{
  "d_model": 384,
  "experts_per_token": 6,
  "d_shared_expert": 0,
  "router_score": "softmax",
  "init_std_router": 0.032,
  "norm_eps": 1e-06
}
Below are experts of layer 2 (counted from 0) of a mixture-of-experts language model. Rows are named router (the router's row for the expert), up (a neuron's input weights, with its number) and show model dimensions 288-383. Each number is 50 + 12 x the weight over its row's rms, rounded and kept within 0 to 99.
After each expert's rows: "comes after" lists some tokens at least twice as common just before its tokens as in all text. This comes from a sample of Wikipedia text that the model never trained on. Tokens count by the router's weight.

# expert 31
router:52 49 51 67 57 68 41 60 41 49 55 46 55 45 59 28 55 41 50 70 58 24 41 44 51 31 30 39 36 60 32 33 50 37 71 49 45 40 68 44 47 32 56 43 61 49 50 48 58 56 73 48 61 49 61 54 52 54 53 42 66 58 30 60 30 62 50 63 65 62 56 53 38 69 47 65 54 63 52 46 49 59 70 40 61 54 65 59 42 62 53 67 45 56 61 52
up0:59 49 32 51 50 38 48 46 42 52 56 67 52 43 46 55 72 37 40 65 51 56 64 41 35 61 67 39 60 46 55 52 64 32 44 41 41 61 52 62 62 52 73 50 65 47 58 62 26 35 77 34 30 37 35 61 43 57 77 41 59 39 46 16 61 51 39 62 41 40 47 61 29 59 57 77 63 54 48 38 49 48 43 46 51 53 46 46 42 52 57 71 43 56 33 40
up1:39 28 55 54 55 58 42 56 50 58 37 39 40 45 58 58 37 40 55 39 48 44 52 65 50 52 52 30 57 40 29 39 67 54 39 60 59 52 46 50 48 53 73 73 49 29 73 47 48 63 78 50 43 59 58 67 57 61 46 51 65 61 45 45 45 33 26 52 70 69 45 52 33 52 24 55 65 45 53 57 78 41 31 52 22 36 67 67 40 73 61 54 31 55 55 29
up2:45 52 54 50 59 55 46 44 37 66 65 45 58 57 54 40 41 49 51 40 64 65 41 60 68 48 38 53 54 66 44 43 54 54 65 47 59 58 51 59 46 52 52 46 64 48 37 54 28 57 40 40 61 58 52 64 47 66 44 64 59 43 39 56 48 41 54 72 56 55 28 79 38 45 61 60 52 43 66 49 82 59 45 30 53 36 55 62 40 33 72 67 54 75 54 35
up3:47 68 27 51 56 65 56 37 28 32 36 47 42 38 56 44 32 60 25 50 44 41 50 55 48 33 53 80 44 43 56 52 62 65 50 29 64 49 48 37 50 62 66 33 55 51 67 60 50 31 44 57 40 58 54 48 50 50 51 59 52 69 58 54 40 46 57 74 59 58 52 59 85 36 62 49 67 52 46 65 55 45 45 36 42 22 35 51 47 37 33 30 40 50 74 52
up4:49 51 37 41 59 47 37 36 45 58 55 38 62 65 62 55 43 36 43 52 58 65 42 80 51 52 64 46 32 37 39 34 75 81 26 46 62 55 64 43 40 33 50 71 62 52 35 60 59 61 59 52 47 52 51 57 39 65 51 68 55 44 40 60 62 62 64 37 64 55 54 53 70 49 67 42 42 46 62 39 41 50 48 73 58 46 64 63 52 53 45 44 54 40 32 36
up5:49 51 44 63 59 59 52 27 62 55 46 43 54 45 40 56 50 62 70 44 59 42 37 48 47 30 57 42 36 59 42 58 36 49 44 45 38 55 33 49 66 47 56 54 44 42 43 46 13 47 53 48 65 38 77 20 48 44 51 40 50 51 39 51 52 42 30 48 55 53 43 64 26 41 48 46 63 48 50 49 64 48 41 47 43 39 34 54 60 38 46 59 56 44 44 79
up6:67 50 62 36 49 34 49 50 40 18 70 52 60 66 32 32 53 43 34 51 73 42 41 41 43 57 55 76 38 41 51 68 47 23 51 27 20 46 65 60 68 76 65 34 59 35 30 52 70 41 56 23 39 32 38 57 27 63 69 61 57 44 44 57 66 52 48 51 56 66 59 61 56 69 61 37 46 57 51 44 50 64 56 37 56 55 49 53 48 63 33 33 66 45 57 50
comes after: "\n\n", "\n", " |", ")", " |  |", "=="

# expert 27
router:34 57 42 83 50 63 49 43 46 33 21 51 64 63 37 60 35 44 61 34 23 57 54 47 54 43 45 57 70 29 61 46 54 33 54 49 48 39 43 46 55 55 67 39 62 39 49 58 37 51 63 53 31 45 51 60 60 55 46 31 63 34 51 45 35 30 59 38 35 36 36 57 59 49 44 45 38 77 30 50 39 47 41 59 47 52 66 67 49 58 49 60 46 60 74 46
up0:50 37 49 38 47 57 46 31 15 45 76 47 47 45 41 33 65 30 37 44 51 26 28 50 60 64 48 38 48 52 44 57 60 49 56 48 55 58 57 49 49 37 40 59 58 44 38 46 65 33 48 62 40 61 53 44 35 49 53 59 51 54 37 59 61 50 64 51 61 49 66 45 77 46 54 25 60 39 53 66 46 42 58 46 55 58 40 45 37 36 33 33 38 47 48 67
up1:63 54 74 58 63 60 64 46 51 39 46 50 58 56 57 33 40 60 42 53 44 32 70 52 34 42 63 55 55 48 79 60 69 80 54 54 47 45 66 64 45 48 58 35 54 54 59 52 38 50 55 45 61 54 67 56 60 62 67 42 58 24 30 41 67 38 60 54 68 60 49 53 40 47 58 68 50 50 53 49 56 40 55 64 57 74 61 61 48 47 46 48 57 57 55 40
up2:54 55 35 42 33 40 56 50 49 52 57 32 49 34 46 73 49 57 57 65 61 56 59 26 37 56 45 69 40 73 47 44 49 51 65 64 42 52 35 55 57 35 48 46 36 55 50 50 42 47 32 50 70 71 63 60 39 41 61 57 71 51 32 47 41 66 43 40 68 45 56 54 45 30 57 56 35 58 68 51 58 66 51 56 43 43 52 74 65 64 46 62 72 69 58 58
up3:47 26 63 51 49 50 62 53 42 44 41 50 51 53 55 68 44 35 32 51 61 34 70 40 30 55 61 49 34 39 57 60 59 38 62 47 55 57 61 42 47 47 50 49 75 62 44 32 34 68 52 77 71 68 54 51 40 50 48 47 41 34 32 61 36 11 66 37 68 43 48 30 62 77 79 56 67 39 41 52 46 41 56 47 58 56 32 46 48 61 75 55 39 31 45 68
up4:55 42 41 62 45 60 45 57 79 50 49 47 37 51 42 41 76 56 26 64 50 55 45 70 73 36 74 54 61 45 52 48 52 39 31 31 41 50 48 56 41 35 51 30 49 43 68 53 51 49 56 50 47 52 32 47 74 18 62 66 61 27 14 71 46 43 67 38 52 45 51 68 41 29 33 64 32 55 52 76 46 42 55 45 64 58 59 64 62 63 38 56 47 50 39 42
up5:55 56 59 81 32 32 41 61 59 49 55 45 48 74 65 69 31 73 37 57 51 38 45 49 51 49 57 64 41 56 55 60 52 51 55 41 40 61 37 36 46 55 43 38 72 60 38 37 54 45 34 34 44 50 38 56 69 56 42 53 67 41 42 31 44 59 44 46 44 41 56 53 34 62 46 60 58 60 49 30 46 49 65 48 58 51 38 40 46 74 43 47 83 42 41 30
up6:55 73 53 69 57 33 65 53 51 59 48 62 38 33 44 55 41 59 38 53 18 52 51 32 38 34 38 24 84 45 49 59 59 58 50 47 44 51 58 51 52 46 52 40 45 52 40 48 53 47 40 38 71 36 59 45 64 17 30 50 49 40 57 41 58 43 35 49 51 59 43 55 45 53 61 39 30 86 52 30 26 56 54 51 50 39 39 52 45 73 50 64 57 46 70 36
comes after: "0", "1", "3", "2", "6", "4"

# expert 23
router:32 53 58 58 57 41 57 48 47 26 57 56 52 64 53 62 51 75 57 61 22 64 42 50 40 64 30 64 27 39 54 32 28 44 61 68 33 41 42 52 42 43 43 51 55 51 55 53 54 43 59 49 54 59 54 43 55 26 28 58 65 33 46 53 50 58 27 50 57 59 48 53 33 24 30 49 28 38 45 39 22 53 64 51 50 55 68 55 64 78 56 42 61 44 44 61
up0:43 65 51 39 20 20 34 33 69 40 33 45 33 46 60 26 59 30 48 50 45 64 57 63 43 53 55 69 66 61 39 55 56 62 47 51 46 53 42 46 48 22 47 19 49 39 56 31 58 60 58 57 39 43 69 42 34 58 36 39 57 52 49 33 51 36 50 48 60 38 31 58 56 58 43 29 58 53 44 57 51 61 50 35 54 47 66 43 61 50 48 40 64 31 43 35
up1:49 49 61 38 58 43 49 40 76 65 60 47 38 49 31 57 60 50 29 49 53 47 51 46 39 59 50 48 55 69 40 51 51 59 73 39 20 35 54 58 47 71 75 38 72 50 70 46 49 57 58 40 53 39 45 29 50 32 43 32 51 42 49 72 34 36 27 64 55 63 42 50 45 44 37 60 58 53 66 57 47 60 38 52 58 41 32 65 61 62 62 43 52 55 49 53
up2:44 40 48 28 30 57 38 35 29 61 48 36 55 62 36 66 44 65 60 41 55 42 55 43 34 57 31 49 40 59 36 47 21 51 51 46 49 43 60 46 39 35 55 64 46 52 55 68 50 81 55 54 50 37 51 50 46 68 60 55 35 53 61 48 37 71 42 45 42 53 48 52 65 46 50 56 48 50 51 67 42 38 54 61 55 41 64 65 42 36 53 60 44 47 56 74
up3:68 48 70 50 66 52 65 54 58 49 37 60 41 47 71 36 55 48 35 47 36 80 39 77 32 33 70 35 66 40 30 55 51 49 37 51 62 56 69 36 52 60 51 39 57 27 59 57 66 47 47 43 62 53 56 41 81 27 58 47 39 66 47 40 55 69 56 33 41 27 70 72 23 43 34 61 71 54 48 57 38 39 74 57 59 52 53 44 58 59 57 30 65 47 49 24
up4:64 51 35 46 45 44 40 62 52 38 85 35 46 66 38 60 56 53 38 39 62 43 61 50 55 76 64 60 37 46 50 33 71 42 43 55 45 32 49 49 57 69 50 34 74 59 63 52 45 27 50 58 55 50 47 58 36 53 48 78 33 54 46 73 72 48 35 55 45 57 60 55 61 58 66 52 72 58 51 36 40 68 44 64 56 44 35 52 44 43 44 45 54 56 26 48
up5:53 63 72 47 43 64 70 43 57 44 34 78 42 43 61 46 54 47 33 44 72 56 63 60 48 55 56 54 63 54 25 52 62 50 26 50 71 59 54 42 50 46 40 50 62 55 45 62 33 41 81 70 57 40 59 69 42 46 59 44 47 43 44 55 56 65 41 49 62 31 66 54 30 46 48 74 76 45 53 56 25 62 62 66 44 45 49 49 54 52 45 48 59 47 33 63
up6:46 42 69 61 58 36 33 65 45 56 43 60 39 47 61 44 55 50 53 58 44 27 42 37 51 44 49 50 59 59 46 43 63 61 41 48 57 45 42 49 52 59 47 69 55 62 44 52 44 49 46 46 59 45 42 40 52 43 31 59 55 59 52 69 54 36 37 73 51 81 54 71 21 60 49 65 43 61 39 41 37 44 48 23 60 40 12 61 38 62 35 33 60 42 57 38
comes after: " |", ")", " |  |", ".", "==", "==="

# expert 36
router:47 46 54 46 43 60 46 31 69 37 40 45 64 29 61 58 75 48 48 85 45 60 28 37 39 56 41 58 57 54 56 26 42 55 55 47 44 59 51 54 49 40 45 53 44 59 31 29 49 65 57 73 36 56 56 47 50 55 67 47 57 52 52 38 53 56 33 49 44 48 52 57 44 46 57 54 38 37 63 33 56 58 64 62 57 44 46 66 69 74 45 41 60 54 46 51
up0:38 24 46 36 58 49 49 35 54 48 38 41 39 51 58 56 39 59 39 63 48 53 52 53 51 61 54 55 51 37 50 49 50 46 40 51 16 62 55 59 40 39 30 39 45 48 40 36 55 32 46 55 34 37 56 69 62 32 53 59 50 37 37 65 49 31 42 55 53 48 46 34 55 53 59 77 39 44 51 45 56 50 47 63 63 63 69 41 54 51 56 72 44 39 44 71
up1:62 47 73 32 50 56 53 58 31 59 39 32 58 74 54 42 42 53 41 29 49 50 48 55 42 68 55 62 32 39 81 60 58 42 55 48 30 53 44 46 34 29 64 37 37 49 31 39 32 56 51 34 52 57 78 81 62 30 46 63 49 59 29 77 53 35 44 69 51 59 38 61 49 68 54 37 57 55 77 38 35 62 47 38 48 67 74 38 34 41 46 57 40 31 69 35
up2:54 45 38 64 51 27 61 54 48 51 64 51 48 45 62 58 44 32 61 33 37 68 46 49 37 55 52 45 52 58 60 52 08 39 54 40 52 36 55 43 47 62 56 29 51 65 56 30 53 39 50 74 42 49 61 49 35 76 69 91 66 61 40 52 79 45 54 54 65 40 59 47 87 38 30 52 52 59 43 71 50 47 57 52 58 51 50 48 58 52 47 29 51 50 56 60
up3:55 45 59 55 74 63 45 60 30 62 52 44 64 48 40 41 70 50 68 41 52 43 43 66 45 42 42 46 36 64 49 55 48 58 43 46 63 41 60 38 32 48 33 49 52 56 50 39 57 35 77 46 29 71 49 33 45 59 50 43 70 61 45 57 66 62 82 55 67 50 50 63 57 35 56 54 62 45 45 56 57 46 46 57 46 47 46 40 44 43 35 66 65 50 59 25
up4:61 49 62 44 50 34 44 32 46 45 40 53 55 38 48 44 86 52 64 59 56 28 37 55 64 64 57 46 54 37 37 50 42 48 50 51 65 48 34 52 61 66 51 50 35 30 24 51 34 29 59 65 55 61 47 36 42 37 41 26 76 42 47 35 38 36 49 42 46 48 49 45 62 36 56 34 32 60 51 49 51 64 51 60 58 68 55 64 35 49 42 57 38 52 52 58
up5:59 28 09 43 56 51 50 58 77 73 39 49 36 58 45 36 44 42 52 36 45 66 48 32 32 55 59 47 46 40 56 39 63 72 29 39 24 44 38 30 47 51 58 52 41 43 32 54 59 38 41 55 51 42 53 63 51 40 33 44 39 51 54 54 41 57 54 71 68 53 52 49 42 53 44 36 55 60 63 54 39 38 43 63 52 59 47 53 35 46 48 53 38 32 43 56
up6:54 65 31 52 34 47 45 70 59 74 56 54 59 49 59 52 48 41 53 56 46 60 43 38 52 68 73 56 51 38 31 52 44 43 34 43 52 49 64 15 51 65 54 28 65 45 53 61 55 53 72 47 38 69 40 32 46 34 39 54 42 59 27 28 38 55 41 47 52 70 36 51 52 32 17 62 64 52 47 40 52 43 49 57 53 68 29 46 47 45 45 57 68 49 80 38
comes after: " | ", " ", ",", ".", " (", "| "

# expert 18
router:45 57 47 58 72 60 52 36 43 42 47 61 62 57 43 50 52 41 57 62 23 46 43 36 42 50 32 70 42 53 72 38 41 51 41 77 43 56 53 56 49 59 45 39 49 30 32 30 31 50 65 57 49 26 76 41 58 46 52 36 50 79 49 47 33 50 50 62 59 58 40 54 48 43 68 42 33 37 61 38 62 51 74 54 43 56 73 40 56 48 36 53 47 30 28 44
up0:49 46 43 33 58 47 41 49 63 80 42 47 56 62 60 68 27 46 49 73 61 81 62 55 57 65 60 64 10 56 59 76 61 56 28 47 58 62 57 37 68 54 61 63 55 44 54 54 22 44 60 49 49 47 42 48 42 46 37 74 15 54 38 37 58 48 66 45 36 36 50 47 43 28 23 29 61 51 57 37 48 44 39 49 42 62 49 57 58 54 52 36 53 45 67 30
up1:66 44 49 54 71 57 55 67 44 51 55 54 62 24 68 59 39 39 55 29 21 40 65 46 67 63 49 32 42 44 55 21 56 25 30 58 33 64 62 56 31 63 66 37 48 40 36 36 50 34 51 48 58 56 67 71 74 53 45 56 51 52 42 48 57 36 34 51 61 35 47 78 54 60 52 63 62 58 66 42 45 44 60 38 52 58 47 58 56 57 53 52 49 56 44 48
up2:49 51 59 68 53 43 45 32 41 40 40 43 52 49 64 48 61 52 70 48 52 31 45 35 63 53 61 25 71 52 44 49 44 76 55 34 41 36 44 57 51 48 56 38 59 60 45 47 51 53 67 44 29 44 65 48 44 73 51 64 67 31 50 46 53 46 74 44 33 39 45 40 59 45 70 33 70 49 46 25 30 21 61 45 54 48 43 57 24 65 65 46 56 33 51 42
up3:44 51 35 72 35 50 65 66 45 65 39 31 56 55 61 66 86 60 44 37 40 35 55 32 42 53 47 47 55 64 46 68 69 50 55 39 55 57 42 42 62 53 50 55 42 53 43 73 54 67 33 53 67 68 69 65 57 26 40 46 50 49 39 51 40 43 46 56 34 63 60 70 56 43 73 55 46 64 63 59 44 59 35 74 59 40 47 42 58 19 56 55 56 36 57 62
up4:37 33 20 62 50 64 44 60 49 53 49 39 51 42 56 65 43 64 71 60 49 34 55 52 43 58 42 50 47 38 55 49 66 52 41 52 71 47 40 36 51 32 57 47 71 55 38 50 68 70 39 51 51 58 49 60 57 51 44 41 47 62 70 60 36 50 89 56 41 59 53 71 41 47 53 40 46 38 54 42 39 61 54 51 62 48 51 53 57 67 46 56 18 41 48 59
up5:38 65 35 44 31 50 49 56 58 60 42 50 47 39 52 58 42 41 54 41 63 55 37 65 51 52 44 54 56 27 55 32 48 41 42 49 61 53 66 54 54 43 55 43 43 45 58 80 40 34 39 44 60 55 51 28 53 53 65 60 60 57 50 55 32 46 58 49 56 29 45 23 23 35 43 85 51 68 42 70 39 39 50 46 72 39 32 52 35 40 67 57 53 39 57 46
up6:57 42 47 66 29 57 65 35 36 70 46 41 65 52 49 72 51 71 32 54 61 51 68 53 61 68 56 47 56 47 62 29 48 44 57 33 48 70 57 54 54 24 61 70 67 50 39 52 46 47 56 41 35 31 47 47 62 52 49 32 42 43 49 46 17 52 55 40 64 58 43 69 41 38 62 52 45 35 55 56 51 54 63 56 68 46 63 40 60 41 54 39 57 44 26 34
comes after: ", ", " | ", "| ", " (", " in ", "–"

# expert 37
router:31 35 75 55 73 26 36 52 50 79 51 59 81 59 45 41 48 47 31 44 57 49 51 53 35 49 56 53 46 42 38 62 43 70 30 64 62 47 44 61 26 49 43 63 70 57 41 65 57 73 49 63 34 58 40 55 45 53 48 36 52 52 57 45 67 62 57 58 63 53 35 47 37 59 68 74 49 59 48 31 49 45 49 38 29 55 36 42 62 39 66 48 41 50 33 44
up0:43 53 42 29 69 54 45 45 61 48 63 59 52 42 32 48 56 62 54 24 41 82 64 50 23 27 67 47 46 61 56 57 57 37 59 21 49 32 63 33 53 38 31 75 47 44 63 53 49 31 40 50 55 64 53 49 46 53 55 45 54 32 56 30 70 52 47 27 31 53 55 42 38 50 40 63 35 52 51 45 73 42 36 51 57 58 29 61 72 54 55 26 52 53 60 67
up1:47 48 52 50 37 70 66 56 51 34 60 34 40 44 60 33 65 39 66 56 39 45 56 43 55 54 49 47 78 59 44 70 47 67 49 47 49 61 56 66 66 44 55 36 60 43 47 53 44 33 57 40 78 57 51 64 41 53 63 66 46 30 47 46 39 48 51 30 67 44 59 47 55 49 43 31 55 22 56 58 46 50 62 62 77 53 59 21 40 41 51 55 57 55 57 61
up2:61 63 54 41 56 52 36 74 27 35 38 54 38 56 42 53 52 50 29 45 46 55 39 48 41 45 52 62 39 44 43 51 43 24 59 45 53 48 38 34 54 39 67 25 47 77 73 66 42 42 35 68 37 58 40 58 47 23 68 52 63 53 63 61 46 38 30 62 53 56 47 55 74 48 58 38 61 63 27 43 53 35 44 64 57 67 25 62 39 35 50 45 51 56 42 40
up3:53 73 20 51 53 62 49 44 58 52 52 51 24 31 60 82 50 49 57 41 11 41 54 50 42 51 67 46 59 33 32 43 51 63 57 51 60 88 68 58 31 35 48 62 55 42 40 65 60 45 45 61 71 63 56 37 43 31 43 42 60 73 38 53 53 51 36 49 48 50 49 34 45 43 68 39 63 66 36 33 44 62 37 38 44 28 61 43 52 67 54 48 56 60 48 54
up4:53 64 55 54 30 46 44 44 67 47 31 40 56 39 61 52 41 37 48 38 63 57 57 50 43 38 47 44 46 65 76 48 45 27 46 57 71 39 59 59 64 73 43 40 50 69 75 67 61 27 47 42 44 39 56 49 54 41 29 57 45 49 61 50 30 38 41 43 37 41 56 62 44 50 55 53 46 48 59 77 42 68 55 44 59 39 36 70 88 46 50 53 36 53 63 66
up5:49 21 53 52 53 60 52 48 30 49 58 60 58 43 23 44 53 77 60 59 47 57 48 40 55 52 52 61 43 47 50 47 40 49 49 41 44 53 62 43 33 41 52 62 56 64 48 61 48 50 36 36 40 78 50 36 55 35 56 30 53 53 48 57 54 57 55 57 71 53 39 47 72 33 42 52 77 35 50 21 53 38 50 64 59 49 54 44 40 53 63 40 58 50 57 19
up6:51 50 73 54 44 52 66 73 51 43 55 41 58 57 48 63 51 46 70 34 62 62 53 59 44 53 56 58 45 37 64 51 43 69 44 43 53 79 47 45 41 72 59 28 53 42 47 68 72 27 42 44 36 74 24 67 56 48 40 51 53 37 39 36 49 69 31 51 35 59 63 49 54 51 31 32 52 64 59 57 62 47 41 56 51 70 44 58 65 59 50 60 50 52 35 46
comes after: "\n\n", "\n", ").", " al", "\" and", " Order"

# expert 14
router:53 31 61 37 44 61 55 29 30 47 60 60 45 51 69 72 20 50 61 43 32 57 54 72 45 55 58 41 47 51 53 41 55 47 30 61 43 58 67 45 45 40 47 61 44 45 68 34 36 69 46 49 51 75 59 65 45 30 46 59 20 49 44 29 63 40 49 63 36 56 41 46 62 45 60 40 49 63 72 30 71 63 27 53 55 49 25 38 52 36 45 42 47 42 66 58
up0:42 58 47 48 56 71 35 69 47 61 55 61 39 73 41 42 55 85 52 47 41 50 55 38 59 20 43 40 44 39 45 41 47 66 36 55 28 47 48 42 36 35 53 38 45 55 51 58 75 28 43 38 47 57 48 47 51 55 47 58 53 59 49 47 57 57 37 54 53 58 37 36 29 43 42 56 48 49 50 20 75 62 30 47 53 57 59 54 39 52 40 58 56 35 49 48
up1:50 54 27 30 50 60 38 43 45 32 45 43 44 16 51 62 40 38 50 41 61 62 32 48 40 59 42 56 51 60 73 51 35 55 45 57 53 36 54 56 57 54 45 60 53 54 61 32 48 61 48 59 31 64 62 50 49 69 52 49 44 45 52 34 45 26 64 52 61 29 60 29 43 67 51 56 46 51 42 52 49 40 59 37 73 30 52 48 54 50 46 69 64 71 36 72
up2:34 33 51 25 44 48 41 37 38 43 44 49 40 71 48 56 40 50 51 47 61 36 41 65 56 44 46 40 27 55 52 34 67 47 53 57 52 55 42 57 62 51 42 47 46 40 40 66 43 56 54 48 49 35 69 66 37 56 33 75 40 33 40 42 45 53 44 34 27 28 69 31 39 38 40 33 60 54 44 41 55 57 26 58 51 24 56 49 27 52 58 70 22 48 62 33
up3:45 52 66 23 48 50 59 49 45 83 26 43 44 53 50 44 29 47 58 48 48 60 61 46 41 30 53 50 48 25 41 72 70 42 54 61 42 50 37 30 59 59 40 61 65 39 33 68 59 40 51 45 46 62 54 46 36 39 47 47 32 34 55 44 37 45 46 39 58 54 48 58 41 52 54 41 48 45 32 53 54 36 37 52 44 48 66 36 50 53 55 39 26 43 67 37
up4:61 48 41 66 23 33 56 40 48 53 62 35 63 60 48 28 59 64 64 33 46 63 46 47 52 52 46 53 50 59 34 24 55 27 38 33 33 59 38 53 62 38 38 58 47 47 72 65 48 34 62 53 47 32 44 73 52 65 25 42 64 42 64 34 44 54 49 50 34 63 55 57 64 47 65 66 60 50 46 60 60 45 55 59 37 62 50 29 67 41 51 46 56 54 29 61
up5:55 29 59 38 54 36 49 27 78 43 56 49 49 54 58 43 37 53 45 62 42 65 53 41 45 39 29 37 38 59 32 59 54 32 59 39 67 13 44 61 65 35 52 53 59 41 44 36 48 47 46 56 56 50 46 59 48 37 47 49 19 36 76 58 47 56 73 31 55 44 31 49 51 53 54 64 37 37 71 40 72 61 58 47 37 39 55 61 60 37 60 44 62 71 55 57
up6:62 36 68 31 47 42 57 51 30 36 56 63 49 32 33 38 61 74 40 47 51 61 73 59 59 71 60 35 74 61 34 25 47 47 30 35 43 61 38 27 37 64 48 52 23 36 50 44 35 59 58 44 67 41 47 31 39 39 59 42 21 57 60 54 45 58 58 66 45 47 24 56 45 52 73 65 41 65 62 48 48 41 40 44 48 66 28 38 37 52 46 60 47 34 60 56
comes after: "2", "1", ",", ".", " | ", " "

# expert 50
router:51 59 53 54 55 62 72 46 45 45 49 41 40 45 33 63 53 35 35 38 37 57 25 53 72 46 71 54 54 47 59 27 58 41 56 44 49 57 58 56 53 41 40 35 55 36 46 66 56 55 45 49 58 56 68 55 62 59 58 70 59 45 59 30 71 45 58 68 33 34 69 50 33 68 56 47 22 30 45 33 64 66 53 53 32 66 44 51 36 48 46 61 56 43 36 52
up0:66 48 43 26 45 31 62 57 64 50 52 53 41 63 49 47 41 57 35 33 36 40 75 50 35 69 63 37 60 65 40 51 59 34 57 54 60 68 60 63 46 48 59 20 58 45 44 63 21 50 46 76 36 61 24 56 52 64 52 38 61 22 61 21 40 50 30 13 42 44 33 50 42 46 74 53 69 32 63 57 45 64 49 35 40 37 44 53 52 48 57 67 58 43 39 28
up1:44 45 31 75 53 50 18 49 64 63 58 64 60 47 51 65 47 59 62 59 29 57 58 48 49 49 44 50 49 36 63 31 58 53 36 38 57 23 82 57 59 37 59 49 59 62 60 59 49 56 71 41 43 57 46 50 58 48 52 36 67 53 44 27 75 40 69 58 40 58 61 53 41 67 44 58 40 57 61 56 48 35 54 56 63 24 48 76 55 53 64 57 55 51 45 46
up2:39 54 48 64 55 55 56 34 40 32 62 58 42 68 46 45 59 49 34 42 69 38 71 58 50 39 51 52 67 52 35 49 48 24 48 17 66 47 37 36 61 44 51 48 68 63 44 43 27 47 41 44 53 66 40 64 49 35 44 42 66 71 26 63 44 40 49 53 71 58 49 54 50 53 66 66 40 56 42 38 50 58 47 69 54 44 65 62 42 56 63 56 46 55 45 61
up3:42 60 51 61 42 57 50 29 48 45 37 52 57 39 42 43 74 44 56 46 51 59 47 48 68 67 42 57 59 34 46 32 48 64 47 63 49 82 72 25 54 45 42 49 47 45 33 65 61 57 73 62 58 34 73 40 46 46 46 59 67 74 43 49 65 54 34 46 69 45 43 52 40 64 51 53 45 53 63 63 29 42 67 60 49 50 37 52 67 19 57 62 32 36 33 48
up4:50 54 56 61 40 48 43 50 54 63 59 49 30 51 42 71 43 37 29 57 53 47 46 38 72 62 41 43 39 48 33 51 57 58 39 64 39 76 43 55 53 52 69 52 45 59 37 50 50 67 81 56 47 47 50 46 40 43 64 61 66 33 37 64 55 37 65 61 67 59 50 49 50 74 49 60 45 60 39 62 41 75 48 56 42 71 53 38 31 53 60 69 59 62 37 52
up5:49 48 54 47 66 48 62 30 36 48 48 45 47 54 69 35 29 59 53 40 50 43 42 50 42 62 54 62 51 50 34 62 55 43 60 60 54 69 59 55 41 51 59 50 70 48 43 58 52 50 46 40 52 67 31 40 42 37 45 44 50 42 53 76 48 52 27 71 70 35 56 73 50 31 36 34 38 57 56 53 29 54 68 50 49 64 54 42 60 53 59 38 60 64 37 43
up6:51 60 50 46 50 44 32 39 56 28 61 70 40 43 59 59 53 32 81 47 44 69 44 39 63 47 26 43 42 40 54 59 59 48 66 33 68 33 58 30 26 44 39 52 55 63 51 40 38 52 41 40 42 48 47 40 35 53 50 52 58 52 49 50 54 47 34 60 62 62 54 46 38 39 61 71 60 38 55 37 54 73 49 47 55 58 34 60 62 50 35 64 44 36 44 65
comes after: "\n", " |", " |  |", "% |", " |  |  |", "L |"

# expert 58
router:26 62 52 45 50 52 55 42 51 47 49 59 57 48 44 49 43 39 28 77 39 52 23 46 42 53 33 65 46 57 56 27 41 49 60 74 62 28 47 52 50 43 59 27 61 57 53 33 45 61 71 57 55 41 63 29 57 51 63 41 48 60 47 51 53 46 59 56 59 30 46 38 59 54 70 65 31 46 35 57 38 43 71 41 36 49 60 48 62 70 43 51 46 31 43 52
up0:29 42 44 52 62 60 67 55 62 53 35 56 45 22 21 43 49 63 57 63 34 56 46 66 66 37 67 48 42 73 58 37 56 60 55 41 38 61 35 52 64 54 62 47 32 66 21 44 39 53 40 28 48 50 57 41 40 73 43 41 33 46 47 31 50 45 45 54 49 44 43 46 35 57 42 62 45 53 52 59 49 50 71 41 37 32 57 38 49 40 66 43 40 50 32 31
up1:51 50 66 48 41 61 29 29 65 42 27 39 16 34 46 57 40 54 49 57 49 56 55 47 42 55 47 34 65 59 59 49 47 54 62 51 46 64 63 58 58 43 78 35 74 48 42 14 53 46 42 52 40 69 60 33 43 48 57 40 54 60 66 49 45 41 49 58 49 78 53 82 30 38 41 64 44 45 73 54 53 33 50 35 56 40 61 55 26 58 48 57 39 47 31 43
up2:55 60 64 35 67 51 51 69 63 37 45 41 47 36 56 50 48 24 46 51 38 42 49 78 52 45 51 19 43 72 53 52 47 57 44 40 42 52 29 56 32 58 55 29 28 41 50 56 50 45 56 57 52 64 62 51 45 52 48 32 30 50 38 39 49 44 52 44 56 74 37 62 52 58 29 56 61 45 40 40 43 49 78 47 34 53 32 46 50 52 48 54 52 62 36 49
up3:77 27 47 75 34 49 41 49 54 24 50 39 58 27 36 39 54 44 61 51 58 48 59 48 42 52 43 46 69 61 52 47 56 55 60 48 57 42 51 52 52 46 58 51 58 56 50 40 60 48 40 60 51 74 70 61 54 36 49 58 54 42 53 52 51 51 48 42 63 49 44 59 71 65 56 47 75 37 33 60 37 33 62 45 63 31 61 46 37 49 41 60 67 32 36 68
up4:56 42 30 54 49 34 33 64 57 45 46 54 39 55 50 72 38 48 34 39 52 64 53 45 62 41 47 59 39 51 44 49 68 62 46 55 33 44 60 35 43 43 44 35 53 55 54 54 59 76 27 43 44 54 58 51 62 41 31 42 65 62 44 32 72 33 76 53 40 50 53 39 80 56 27 73 64 65 55 38 47 49 63 48 58 40 65 55 46 55 69 67 65 47 52 58
up5:56 55 34 45 56 54 59 56 53 37 52 66 59 53 41 41 44 58 33 40 58 56 48 55 57 68 33 50 63 71 76 47 38 54 50 52 70 17 53 29 51 61 50 21 45 32 64 46 70 50 43 45 51 47 60 52 17 57 43 50 37 40 37 55 68 55 42 50 45 50 60 60 43 44 43 40 85 59 42 44 50 30 48 28 44 38 43 43 51 45 32 36 32 50 44 26
up6:66 62 53 73 39 43 50 51 45 62 36 61 56 34 76 50 48 54 51 52 76 43 42 45 53 44 47 38 46 67 51 62 45 49 60 55 39 70 57 47 73 49 62 46 36 44 63 48 29 51 66 27 42 40 44 52 49 46 61 56 41 56 48 59 33 35 77 67 48 63 37 60 20 32 41 69 62 44 33 46 42 51 67 42 39 31 60 36 46 44 77 43 61 48 55 45
comes after: " | ", "1", "2", "; ", "0", ","